Weights of a small mixture-of-experts language model, trained from scratch on English Wikipedia.
Experts: 80 experts in each of 12 layers, 64 SwiGLU neurons an expert, 6 picks a token, a softmax router.
Training: a variant of Muon for the experts, 2745 steps.
Below are experts of layer 3 (counted from 0) of a mixture-of-experts language model. Rows are named router (the router's row for the expert), gate (a neuron's input weights, with its number), up (a neuron's input weights, with its number) and show model dimensions 0-191. Each number is 50 + 12 x the weight over its row's rms, rounded and kept within 0 to 99.
Before each expert's rows: "gets" lists some tokens that make up at least twice as much of what it gets as of all text. This comes from a sample of Wikipedia text that the model never trained on. Tokens count by the router's weight.

# expert 72
gets: "\n", "t", " October", " September", " November", "m"
router:57 56 57 42 42 34 51 56 40 64 30 37 43 53 43 25 54 59 52 38 63 55 26 54 51 66 36 46 39 41 50 49 39 49 44 33 57 47 31 73 49 54 54 55 68 47 42 61 46 37 66 53 58 33 56 46 39 54 58 45 51 50 66 42 62 48 48 65 46 27 54 52 57 26 56 39 55 61 34 53 51 48 31 59 37 32 48 39 47 50 20 45 66 59 59 60 54 66 63 39 47 47 54 24 57 48 30 37 40 44 63 43 39 43 49 40 55 57 38 44 63 47 68 71 64 32 61 29 42 33 60 40 36 43 42 35 49 74 55 72 49 38 70 69 60 36 81 60 23 44 45 47 45 48 43 49 44 36 65 60 61 48 61 61 73 49 44 66 58 50 54 52 71 56 61 24 68 30 39 58 64 40 58 43 34 34 31 51 48 39 46 61
gate0:65 71 71 56 54 40 46 69 49 72 54 44 53 76 59 38 59 59 69 42 34 74 46 42 32 59 65 17 58 62 47 53 64 42 40 68 43 42 56 71 22 50 66 57 47 65 65 36 65 51 64 57 56 50 60 54 52 66 30 48 61 71 65 24 45 61 76 52 61 57 37 43 58 47 57 57 56 37 35 55 53 50 58 46 38 38 37 47 37 34 55 52 68 52 41 72 44 47 55 68 52 44 59 43 51 63 46 43 49 52 53 26 52 30 60 46 52 42 21 33 64 42 49 50 35 38 48 46 66 43 43 48 17 40 63 49 62 51 52 67 53 45 63 41 50 40 55 50 42 43 62 54 66 72 28 43 44 49 44 67 49 53 53 54 53 69 43 53 55 38 53 66 42 69 64 58 59 67 40 48 54 56 50 54 49 65 55 27 61 51 59 31
up0:33 60 55 45 48 65 46 45 26 61 46 42 37 54 63 57 69 42 61 44 40 28 47 60 67 72 64 45 56 53 41 31 55 60 59 45 55 37 48 58 25 45 49 47 44 55 49 49 60 50 40 61 69 64 59 27 52 28 54 38 40 63 44 66 53 66 24 68 52 54 46 43 36 38 52 64 50 50 16 31 78 65 59 56 43 51 66 49 43 72 48 53 38 53 56 47 47 64 32 68 15 33 35 56 58 46 54 51 44 53 56 53 56 57 54 67 63 44 33 56 61 63 30 42 38 31 44 56 48 51 35 64 43 59 56 42 47 54 45 34 37 41 42 39 36 47 52 45 59 47 30 49 65 35 52 38 59 60 56 26 33 24 49 56 40 59 24 46 46 55 64 40 68 46 50 71 42 25 38 50 59 43 68 47 56 59 50 58 39 50 32 54
gate1:71 54 56 61 56 49 47 55 52 57 59 45 55 65 61 56 29 40 48 30 45 62 51 45 56 42 43 42 35 50 32 42 22 54 30 63 63 59 46 36 40 44 38 45 57 44 54 42 54 59 52 43 41 54 46 48 30 89 33 64 33 44 27 49 51 31 63 51 42 58 79 42 60 58 54 50 41 46 40 53 37 51 35 42 35 44 49 74 39 42 69 54 75 54 44 52 58 56 49 53 55 60 68 61 42 47 56 73 35 25 60 58 54 39 40 52 59 55 54 70 64 60 47 39 44 70 49 48 36 66 48 27 42 35 18 50 45 33 49 58 43 53 40 18 66 51 52 46 66 61 28 51 41 43 38 36 45 24 52 60 44 42 57 47 60 39 61 40 57 43 73 51 60 53 48 63 56 68 41 49 57 65 74 65 51 63 34 62 46 59 52 52
up1:63 56 51 42 49 45 67 33 27 69 50 74 60 45 40 53 49 15 61 49 62 42 61 30 49 76 47 84 38 42 49 45 44 47 47 61 48 49 53 43 66 69 52 31 51 49 56 60 40 55 45 48 54 67 65 64 60 46 44 54 55 59 37 41 65 52 62 39 19 46 55 49 37 49 60 38 69 43 42 44 59 78 55 32 62 59 55 54 68 51 29 27 24 59 52 59 57 18 37 36 47 41 52 21 48 59 52 66 67 69 49 45 64 61 40 45 56 49 51 37 63 40 50 69 49 46 60 44 50 40 32 42 35 52 60 54 55 70 44 47 58 50 33 56 47 37 43 47 43 50 44 56 47 50 63 58 23 40 40 54 47 55 49 41 58 44 55 60 45 49 63 78 59 46 49 26 45 56 30 65 47 37 47 63 55 47 31 58 44 45 62 30
gate2:49 59 44 75 57 58 50 54 40 41 52 58 61 63 76 63 66 48 34 30 45 57 58 54 23 66 53 52 78 46 66 47 46 53 67 80 62 54 24 43 44 61 32 65 34 49 29 64 62 29 53 43 74 49 43 52 66 52 46 64 49 57 50 48 36 32 50 59 49 64 44 47 59 40 42 71 22 52 64 30 46 59 59 44 43 29 55 59 53 50 57 69 58 62 28 42 59 58 42 43 37 44 56 59 51 44 45 34 66 76 55 52 54 75 42 55 47 54 38 60 39 61 56 49 34 34 77 52 63 58 30 60 51 51 44 26 43 43 52 65 46 47 46 71 34 37 68 45 67 62 53 58 55 44 61 47 55 42 42 51 52 61 55 51 48 43 70 52 50 59 67 53 24 52 49 48 71 35 61 41 37 36 46 48 45 62 67 42 51 39 62 41
up2:44 20 29 43 76 54 45 44 58 45 53 18 33 50 47 62 70 53 43 51 51 17 71 42 50 55 52 67 46 64 57 52 44 63 48 52 53 53 76 40 63 44 41 53 47 48 53 54 50 69 39 59 62 71 52 57 61 72 53 40 24 33 54 35 67 54 28 70 53 37 66 46 44 43 45 55 38 32 28 35 52 55 45 67 60 32 45 58 62 37 48 61 36 39 45 50 41 38 45 26 54 26 37 48 37 74 57 40 40 47 50 36 45 69 48 55 28 46 58 40 66 43 45 52 31 43 66 50 68 53 51 45 58 43 37 64 37 44 47 85 58 66 51 58 41 47 41 46 57 50 53 24 49 55 48 64 56 79 57 49 54 53 42 38 54 40 55 35 53 65 38 56 52 57 48 56 57 53 64 65 53 50 47 59 56 64 68 66 44 63 54 57
gate3:08 42 60 56 72 68 72 52 46 40 50 60 60 66 64 54 49 37 47 52 45 45 40 53 30 35 61 43 40 49 51 32 44 54 41 32 46 27 35 50 50 63 21 38 56 60 50 46 35 58 35 55 45 73 40 48 46 50 49 32 47 46 52 29 61 48 76 49 63 40 52 49 52 66 49 60 52 43 71 62 67 68 75 36 56 68 55 35 41 42 34 49 38 48 53 60 32 47 47 57 58 46 62 66 64 54 35 34 43 65 62 31 53 61 30 48 39 47 68 60 52 49 25 37 55 37 48 38 59 41 40 42 50 38 33 70 53 39 35 52 58 46 65 47 52 35 39 55 54 63 44 40 39 53 45 61 52 34 67 48 49 63 33 54 50 66 63 51 50 24 46 32 49 39 62 44 58 33 53 51 33 47 53 40 51 64 36 26 25 46 60 36
up3:50 49 40 35 44 43 38 39 38 61 37 59 54 51 36 44 48 42 73 69 64 30 40 50 52 61 17 60 64 70 38 59 48 44 57 54 35 59 58 44 43 43 71 68 34 40 45 48 56 53 48 21 34 55 47 44 49 36 49 39 66 48 45 42 61 55 29 57 63 32 35 38 43 62 58 67 57 44 44 60 56 34 44 56 55 56 50 62 47 34 65 46 52 38 59 36 38 27 58 42 55 22 24 66 55 61 38 57 35 50 50 53 53 41 53 46 48 56 56 47 44 42 52 39 53 38 43 52 51 61 57 48 59 63 32 50 33 68 56 39 60 45 43 43 62 58 47 63 43 84 61 51 43 57 64 59 48 22 42 55 71 53 66 58 45 47 40 60 37 27 23 50 49 35 43 64 40 71 37 55 55 54 60 32 45 69 65 56 45 75 18 52
gate4:44 51 38 54 35 53 50 42 14 68 45 63 50 66 57 37 53 52 82 46 53 58 53 51 36 60 60 53 51 37 51 51 40 33 54 68 54 55 27 69 55 54 49 45 42 50 55 64 63 31 48 58 71 38 44 54 55 54 53 52 61 58 67 52 46 65 50 40 51 27 60 52 49 44 29 51 59 48 67 44 62 50 59 64 51 62 29 48 47 62 25 47 73 43 13 48 65 59 52 69 59 30 54 43 41 31 57 47 33 48 34 39 62 24 24 63 65 46 45 28 30 43 52 39 41 41 46 54 49 52 49 55 33 55 46 71 55 44 50 81 32 50 47 70 48 45 42 49 09 51 48 34 53 35 46 51 31 47 56 55 27 45 55 55 42 61 53 50 53 56 46 67 58 61 50 40 38 39 43 47 52 39 60 72 50 33 42 57 55 43 44 56
up4:26 58 45 43 56 52 54 35 46 55 50 40 44 56 63 39 50 42 70 51 53 51 59 58 47 39 74 46 56 51 50 53 54 63 39 66 61 32 43 71 45 40 27 38 56 49 58 42 42 37 46 44 30 48 58 47 64 32 46 39 44 66 61 43 45 39 59 40 56 36 65 32 32 50 59 60 57 59 41 60 59 65 42 35 60 47 50 55 42 62 47 36 73 35 46 62 47 59 66 58 63 45 30 60 49 66 67 31 45 42 54 32 68 66 49 38 46 65 36 41 42 70 51 43 56 70 55 31 76 38 61 62 32 61 67 56 49 62 47 57 65 46 40 36 35 42 75 56 37 38 15 37 55 43 46 44 60 46 48 58 64 68 48 51 49 44 18 35 50 30 56 43 84 43 47 67 48 36 63 48 68 60 48 50 60 72 61 35 51 66 53 44

# expert 10
gets: " by", " to", " from", " in", " of", " with"
router:63 55 56 56 41 41 59 61 41 61 57 80 75 58 31 31 40 35 64 53 42 49 57 53 43 54 62 59 46 40 41 74 84 36 54 37 66 44 62 52 82 64 59 51 41 58 41 42 58 41 53 74 48 37 45 46 56 34 53 53 49 60 27 60 40 43 70 35 60 63 27 48 47 54 38 67 45 73 53 76 39 43 54 39 51 86 48 44 54 56 57 66 41 54 47 57 35 27 44 52 47 55 54 39 47 42 62 58 55 60 49 45 62 42 50 59 38 37 36 28 44 58 50 48 42 36 42 42 36 30 52 58 37 49 35 65 60 47 35 36 21 48 35 56 50 26 65 35 47 46 55 59 55 42 39 56 64 51 56 41 47 52 46 40 44 48 66 55 41 41 44 69 54 52 71 64 32 38 48 45 44 52 53 41 40 48 31 42 43 79 68 51
gate0:61 50 53 57 38 47 48 46 82 35 55 29 64 42 53 42 54 39 65 63 61 64 40 44 75 42 45 47 52 30 38 36 52 49 59 29 55 45 39 30 52 32 42 51 52 54 44 57 38 56 50 52 62 31 39 44 41 51 52 59 44 67 09 88 38 62 46 61 41 48 58 65 44 61 57 66 59 45 56 34 35 64 56 62 47 41 48 45 57 67 50 58 49 52 81 55 55 68 60 62 54 30 54 51 47 44 63 44 34 57 37 54 53 31 65 61 46 29 59 53 47 57 30 65 62 50 62 44 59 51 50 47 56 40 64 25 30 48 59 37 55 52 79 45 59 36 48 34 31 43 29 55 48 33 59 57 41 35 25 34 39 44 44 54 28 60 48 46 41 55 52 42 58 61 67 57 59 44 40 37 42 56 57 38 62 33 52 58 39 64 68 52
up0:31 56 46 31 62 48 41 81 42 71 50 44 44 57 53 58 40 60 11 48 45 72 43 41 34 68 49 42 60 38 54 62 50 39 55 55 46 38 47 69 44 45 41 41 56 53 42 43 71 34 57 69 49 54 51 64 35 67 48 73 47 65 35 66 51 51 49 71 38 57 46 43 39 65 53 64 33 39 48 71 34 42 53 72 29 58 38 49 65 52 55 30 56 48 62 60 74 85 51 38 45 56 60 60 32 43 48 56 63 40 54 45 49 57 76 67 49 62 45 51 32 51 43 68 63 54 44 52 49 34 55 39 34 68 37 64 56 60 55 66 63 58 33 71 50 60 46 55 65 43 31 61 29 57 40 55 49 35 57 48 53 53 49 58 46 58 37 50 49 50 70 70 50 46 55 60 48 55 29 72 42 59 55 57 53 34 66 38 61 41 56 51
gate1:50 40 53 49 61 49 46 50 51 48 47 37 45 64 54 28 49 76 39 47 44 47 84 52 42 48 50 56 40 61 63 48 37 42 67 61 64 44 46 47 41 40 62 34 70 56 44 50 39 40 46 30 37 49 60 37 49 56 33 66 23 34 44 46 46 46 62 72 62 39 58 40 48 50 42 66 66 59 56 53 50 44 63 47 38 37 46 45 66 68 38 34 23 57 38 43 70 58 40 35 61 54 55 52 42 68 58 38 78 36 51 61 55 63 68 67 47 37 27 58 56 36 45 48 57 43 45 70 38 61 69 41 55 33 50 56 49 28 51 68 21 37 28 49 52 40 49 29 37 32 43 41 61 42 59 46 45 60 56 53 45 34 62 62 60 35 58 49 34 70 34 34 60 59 58 61 55 61 63 50 53 40 56 24 41 33 25 62 52 45 64 61
up1:40 47 73 62 44 38 41 48 32 32 54 59 65 54 45 40 57 62 33 39 79 48 54 48 46 71 51 36 45 58 50 30 51 57 60 62 71 75 59 43 57 60 52 31 49 54 54 56 60 40 72 68 46 33 61 56 60 60 73 62 54 48 42 50 49 51 30 58 52 46 40 20 50 71 59 59 70 39 63 57 52 34 54 61 45 66 55 74 52 44 47 48 28 59 31 58 44 27 57 67 53 53 48 50 54 63 36 52 37 46 63 66 63 31 54 49 41 48 67 37 45 34 50 33 71 30 41 29 51 69 41 43 50 51 28 60 59 48 42 68 27 42 74 58 39 52 53 44 60 59 46 66 65 36 45 56 56 39 57 52 36 34 62 49 58 53 36 44 41 47 87 50 50 44 48 36 53 32 47 51 70 31 54 51 43 39 45 48 35 60 51 56
gate2:44 60 34 55 64 55 44 52 34 65 39 50 53 46 36 59 45 34 46 38 48 40 62 25 56 59 34 37 61 50 42 43 68 61 52 16 73 63 53 61 44 53 34 52 48 60 35 15 74 39 68 52 44 69 56 50 41 38 51 53 41 32 53 56 48 56 68 69 60 52 53 45 55 53 42 43 53 66 40 43 50 38 80 56 68 75 62 55 47 42 49 49 50 52 46 53 50 72 61 62 70 57 45 33 56 40 53 54 52 55 56 58 50 53 73 33 30 31 59 38 39 52 43 54 63 68 56 43 41 75 51 73 47 57 42 47 56 35 45 70 48 55 65 38 54 31 54 35 29 50 36 43 58 56 51 30 62 33 61 56 66 51 49 53 57 54 42 46 50 56 44 53 48 44 53 41 70 41 70 65 65 57 47 65 79 54 53 67 56 53 85 47
up2:39 45 58 59 72 63 63 53 56 52 55 37 48 54 54 54 37 72 58 85 29 38 40 64 63 56 34 78 59 33 71 31 60 21 46 61 63 40 37 65 58 39 41 59 68 57 69 66 51 66 26 23 57 58 40 69 56 50 68 39 54 42 73 49 50 48 53 38 53 46 54 33 35 62 39 42 52 54 52 57 41 32 51 52 49 33 43 49 68 60 56 40 59 69 54 48 44 46 48 44 49 79 49 57 48 63 36 69 61 40 49 24 48 47 46 46 46 40 46 42 42 51 62 42 36 56 50 43 61 58 56 67 53 51 61 46 38 50 55 61 34 37 35 63 45 74 36 31 33 42 36 55 68 35 32 56 32 67 58 49 31 46 52 42 40 32 46 50 53 62 55 56 57 58 27 41 50 58 28 55 41 38 48 48 52 34 57 53 36 50 44 66
gate3:16 70 46 35 77 35 36 40 39 40 39 59 36 49 39 47 47 54 70 48 57 31 55 47 59 72 47 42 43 56 51 35 52 54 52 49 51 63 58 45 53 63 48 70 58 44 67 70 40 67 39 47 52 35 38 57 48 55 46 58 68 48 50 47 37 40 51 45 59 58 57 33 53 54 52 30 52 53 44 63 30 73 49 47 61 32 52 51 30 72 54 46 58 50 50 44 54 60 57 54 50 56 61 62 33 66 49 42 33 32 52 54 51 55 42 67 43 69 39 58 47 40 64 77 34 52 38 63 52 50 61 45 46 51 61 47 33 52 63 48 66 56 24 61 46 49 33 34 54 36 56 53 45 71 10 38 44 58 53 61 63 28 63 43 53 44 71 27 52 38 56 73 59 72 50 45 44 42 79 40 41 40 55 53 52 57 57 66 69 70 41 60
up3:48 74 61 50 74 52 39 37 56 50 30 43 57 47 43 50 58 51 48 68 66 42 58 65 52 40 45 87 55 39 65 48 60 38 27 80 49 26 48 35 64 40 50 63 50 42 54 63 79 49 45 85 61 54 58 34 78 52 48 49 66 64 59 70 53 41 65 41 48 58 58 42 53 42 37 59 39 62 37 42 43 39 58 38 58 49 45 40 45 36 50 58 39 64 57 48 31 37 47 43 62 60 58 46 58 30 60 42 49 56 54 38 47 43 71 61 55 42 40 47 63 50 51 50 44 52 54 46 42 57 34 37 42 36 49 48 35 42 42 72 42 62 45 48 64 46 36 40 41 67 54 55 37 48 46 49 41 54 52 39 42 24 47 39 41 26 59 61 51 40 26 44 56 53 47 62 56 22 82 61 43 41 56 70 55 37 54 57 67 30 32 48
gate4:45 54 50 69 53 69 32 60 51 77 31 53 61 23 46 34 52 56 63 45 48 42 38 60 54 59 28 51 38 56 41 72 68 55 45 49 53 63 64 44 37 40 65 55 55 56 27 46 42 43 61 66 42 33 54 35 56 43 36 38 61 74 46 34 49 57 36 57 66 52 58 49 38 62 51 37 57 59 45 54 50 65 66 53 40 28 63 51 60 63 52 65 51 36 48 27 66 46 49 54 34 23 33 36 62 69 51 40 42 74 57 48 56 51 56 52 64 66 45 13 53 53 50 41 63 75 49 49 53 47 29 64 55 68 32 28 49 49 40 35 36 61 47 73 53 58 57 46 48 53 58 37 52 49 53 63 49 29 58 50 65 41 43 44 57 45 55 46 36 53 42 57 41 84 48 45 20 59 40 41 51 60 37 58 64 57 51 61 42 63 53 39
up4:59 60 49 50 38 51 66 59 41 38 40 48 43 58 55 33 63 27 52 50 65 63 36 39 38 29 32 44 64 67 58 61 34 60 34 59 46 45 61 29 63 59 45 63 59 40 55 47 81 35 61 57 43 61 27 64 72 58 42 43 56 52 29 58 52 40 65 70 43 50 56 20 57 41 36 65 47 46 58 31 49 48 70 34 44 51 47 63 45 33 45 34 32 45 58 75 42 55 55 73 54 53 40 72 38 69 41 46 49 46 53 44 61 51 40 62 54 38 26 66 40 42 76 36 55 55 41 45 69 40 48 64 51 61 78 49 33 52 37 37 75 51 54 54 41 43 32 61 46 37 60 52 45 41 55 41 58 27 56 47 57 47 56 44 53 44 46 66 60 53 38 63 66 24 57 44 53 39 51 37 35 52 59 58 64 39 55 31 54 57 60 47

# expert 2
gets: " and", "e", "a", "c", " —", " &"
router:66 49 30 54 77 44 47 79 53 37 58 66 48 53 61 51 51 69 60 63 66 62 47 66 53 59 66 47 56 68 47 65 41 47 65 38 47 45 54 35 49 48 36 61 45 57 57 45 48 58 52 48 68 43 51 48 22 60 56 36 42 20 41 48 48 43 51 36 51 55 71 47 53 45 43 43 59 54 33 52 48 61 66 70 41 55 63 56 62 78 45 32 68 69 73 67 44 45 41 46 45 35 56 61 61 43 64 55 61 71 24 59 48 59 66 41 62 64 41 41 44 36 57 60 63 50 28 62 34 36 51 45 48 48 51 50 47 68 60 61 54 45 63 79 35 38 31 58 31 60 77 61 50 60 46 52 62 60 58 72 71 58 61 76 47 47 46 56 47 43 49 40 47 41 44 53 59 73 76 42 38 47 70 57 36 47 44 44 51 47 64 57
gate0:48 41 29 52 52 60 41 63 49 64 45 54 39 41 61 40 57 53 44 50 45 60 43 61 37 54 49 61 59 51 17 62 30 36 57 58 45 54 64 40 73 41 33 69 45 59 60 49 50 37 41 61 39 20 49 58 68 46 55 54 35 57 48 42 38 40 60 51 56 47 61 32 51 57 44 54 47 25 49 42 83 42 46 52 59 62 51 48 59 50 52 43 67 67 44 63 72 54 47 56 47 56 50 52 65 68 41 52 53 38 60 50 39 42 42 48 40 33 53 53 64 19 59 43 49 48 39 53 48 40 41 28 38 62 42 51 54 39 42 44 49 40 51 61 65 61 45 51 34 56 59 40 44 49 53 39 57 64 64 55 65 37 27 61 47 35 48 53 71 47 41 33 28 50 42 88 21 34 78 41 38 69 53 63 41 81 28 56 43 46 40 31
up0:50 71 55 52 47 41 68 37 68 42 24 49 60 30 61 48 41 44 54 51 72 35 44 43 53 58 51 36 53 36 14 53 29 51 45 61 39 42 53 37 63 74 28 75 33 41 53 45 53 27 26 61 48 28 35 25 38 60 68 50 54 37 60 56 29 69 25 57 58 54 32 51 60 60 37 54 45 36 45 51 44 56 66 53 55 42 33 51 57 62 43 29 56 21 49 60 22 54 44 38 56 64 50 63 48 44 64 73 68 64 64 76 44 59 53 34 43 61 36 53 44 36 64 60 54 47 64 55 69 56 48 63 47 41 54 45 43 45 45 52 51 45 59 52 43 41 63 55 44 61 56 45 40 62 39 66 55 48 43 52 55 61 36 32 64 59 44 39 62 38 52 40 52 53 59 44 50 39 50 38 62 44 55 45 56 70 55 50 28 51 67 53
gate1:74 29 42 34 22 45 27 55 40 41 49 60 45 57 48 58 43 60 47 53 46 64 50 34 29 75 39 61 59 37 32 61 32 44 61 58 25 45 54 40 31 50 33 28 59 37 55 36 51 53 24 64 72 52 48 45 32 66 36 39 62 40 63 40 52 57 58 50 43 68 43 59 58 50 33 48 55 19 73 36 52 73 43 66 47 60 49 62 50 53 50 52 64 52 52 55 28 54 61 71 47 64 59 32 63 43 52 61 47 25 64 53 67 51 59 67 39 60 59 50 36 34 42 35 46 63 70 57 53 54 55 51 83 35 42 50 36 56 37 48 40 58 43 54 35 53 48 55 35 57 55 74 60 52 56 51 46 58 54 48 46 57 56 59 45 42 44 35 40 44 64 54 60 44 48 47 29 63 55 45 43 68 57 78 41 49 34 55 40 53 61 64
up1:45 56 39 62 51 50 66 69 51 56 54 67 31 66 66 55 35 47 76 63 75 43 36 44 46 30 48 48 40 58 51 48 41 46 53 57 68 46 60 42 63 55 56 48 36 50 58 43 76 46 54 54 45 63 55 46 62 29 60 42 41 46 39 39 56 55 59 45 48 63 48 44 49 39 47 29 50 58 38 68 31 56 52 55 54 69 51 47 61 60 64 60 44 54 35 52 36 65 36 62 47 58 17 69 57 58 66 52 48 38 72 62 32 59 59 49 51 41 54 53 49 56 44 43 45 52 54 58 43 31 36 50 35 40 76 09 58 51 59 70 51 49 56 30 49 55 51 73 67 44 59 48 55 59 59 37 62 26 62 72 67 35 37 39 56 37 47 42 61 45 50 37 51 59 39 51 50 90 45 44 59 77 41 60 39 52 38 75 59 47 41 61
gate2:32 69 58 48 65 60 56 47 71 44 56 64 60 49 48 51 35 46 51 35 43 72 39 46 43 22 33 34 42 58 53 65 54 40 42 65 53 58 49 43 79 36 32 46 55 59 38 61 43 58 45 49 52 38 30 54 56 45 49 44 80 71 45 35 45 47 64 64 63 42 65 66 77 52 63 54 62 16 28 66 57 58 52 52 31 44 44 57 41 33 43 56 46 37 52 41 51 68 42 46 47 38 33 61 44 50 51 37 48 47 60 41 25 43 50 39 76 42 53 48 46 52 53 57 45 27 50 55 61 42 52 32 25 52 44 57 46 45 42 58 34 29 48 42 33 58 30 43 56 77 71 44 30 66 65 56 48 39 64 58 76 52 42 38 63 47 36 52 44 48 76 38 61 61 58 45 47 57 63 37 46 36 52 30 48 47 59 45 50 38 48 54
up2:56 63 51 50 52 69 61 56 51 22 41 57 51 67 44 63 62 53 58 40 48 64 67 42 64 65 53 42 50 65 32 39 43 52 24 54 47 45 46 56 67 70 44 45 52 52 56 59 30 45 54 47 76 58 56 44 29 63 40 64 64 27 57 74 67 41 63 51 42 38 60 53 53 56 43 59 47 53 58 62 57 50 31 65 50 48 60 49 45 52 34 55 38 62 67 44 67 51 53 30 47 58 78 48 59 55 51 59 33 55 84 43 65 49 56 42 53 52 52 61 40 48 66 35 53 53 35 43 63 55 62 49 45 59 33 51 35 67 47 42 60 60 54 72 69 44 73 52 53 36 76 41 43 60 68 45 53 43 35 51 54 45 48 52 41 46 43 71 37 64 38 59 54 51 72 60 32 53 21 56 58 40 63 07 38 41 60 38 51 53 39 36
gate3:57 59 49 63 81 45 44 73 69 49 32 48 52 60 46 45 31 45 69 72 40 52 94 48 39 53 40 52 40 51 61 49 49 50 49 51 64 41 58 41 61 56 34 33 71 47 44 44 31 53 39 55 71 45 46 48 54 49 53 65 53 51 37 39 62 74 70 35 47 59 75 78 32 66 31 55 43 56 38 42 21 68 59 48 43 70 62 54 54 55 45 30 50 45 57 45 43 54 44 46 70 45 26 34 66 62 55 44 78 66 38 49 46 48 48 45 45 57 28 60 48 57 64 44 44 31 42 51 58 59 57 28 30 52 50 60 46 59 57 48 31 50 60 75 51 36 58 52 31 31 49 59 53 37 39 66 45 51 42 62 63 49 47 58 53 53 47 60 55 55 43 40 60 54 66 57 51 51 62 30 46 37 65 51 61 41 33 33 55 44 52 55
up3:45 44 66 57 35 69 68 63 29 61 48 45 51 59 37 42 54 28 57 46 63 49 67 46 63 19 45 76 59 49 52 54 43 56 74 60 52 51 55 48 31 49 46 36 41 46 60 30 30 53 59 40 45 46 50 38 47 51 27 41 55 63 52 45 77 57 45 43 74 75 74 29 43 44 36 46 66 45 50 52 62 45 30 42 47 46 49 50 59 59 60 62 71 35 44 59 36 41 73 43 62 61 33 37 46 39 60 36 47 59 53 45 47 75 46 40 64 54 26 57 69 42 50 48 69 58 50 49 42 43 59 72 68 44 58 47 21 33 56 51 32 55 69 66 57 57 37 46 45 69 55 54 71 52 53 38 55 59 54 46 51 43 58 59 63 68 37 38 40 42 43 30 38 37 43 52 47 34 62 47 40 57 48 22 44 45 55 59 58 30 42 59
gate4:54 56 61 68 52 50 64 69 53 62 36 63 45 42 44 62 29 66 58 53 57 49 42 55 39 60 44 34 70 50 29 51 37 34 41 59 43 48 30 55 49 60 43 60 61 48 39 54 51 42 24 33 40 26 45 50 69 75 36 73 60 37 72 14 39 40 62 57 56 46 43 37 42 59 58 52 54 26 57 64 33 29 47 53 42 79 71 65 44 45 58 55 53 54 33 59 50 73 47 46 52 50 55 71 51 64 45 55 56 43 51 70 49 53 68 44 46 60 50 58 48 62 67 45 52 47 52 54 45 37 73 51 53 58 62 47 43 48 50 56 70 60 58 58 30 45 34 69 23 70 68 57 51 44 39 40 49 55 51 49 57 57 60 55 60 54 55 63 39 56 43 49 40 85 41 51 43 61 64 28 57 51 61 51 54 40 37 47 67 68 53 29
up4:56 56 49 43 43 53 52 64 48 37 27 40 32 33 79 32 37 58 44 46 62 69 52 64 46 59 43 36 37 46 53 64 49 51 44 49 62 44 45 69 48 66 67 52 46 43 60 80 62 39 57 65 43 39 58 65 55 31 59 55 58 45 44 48 70 50 45 57 37 48 60 36 62 54 43 45 26 59 65 53 71 50 45 63 18 40 58 55 48 42 42 52 40 47 40 57 40 60 61 69 50 49 62 78 37 76 53 58 33 54 55 39 60 56 59 62 61 62 49 65 62 52 47 49 58 38 46 30 21 45 49 46 47 60 50 37 64 44 43 38 50 53 46 32 67 48 54 37 69 56 62 68 50 56 63 65 48 32 64 53 47 58 39 67 47 45 70 68 56 68 46 48 52 49 33 45 66 49 41 65 31 62 31 40 30 64 50 24 47 57 16 48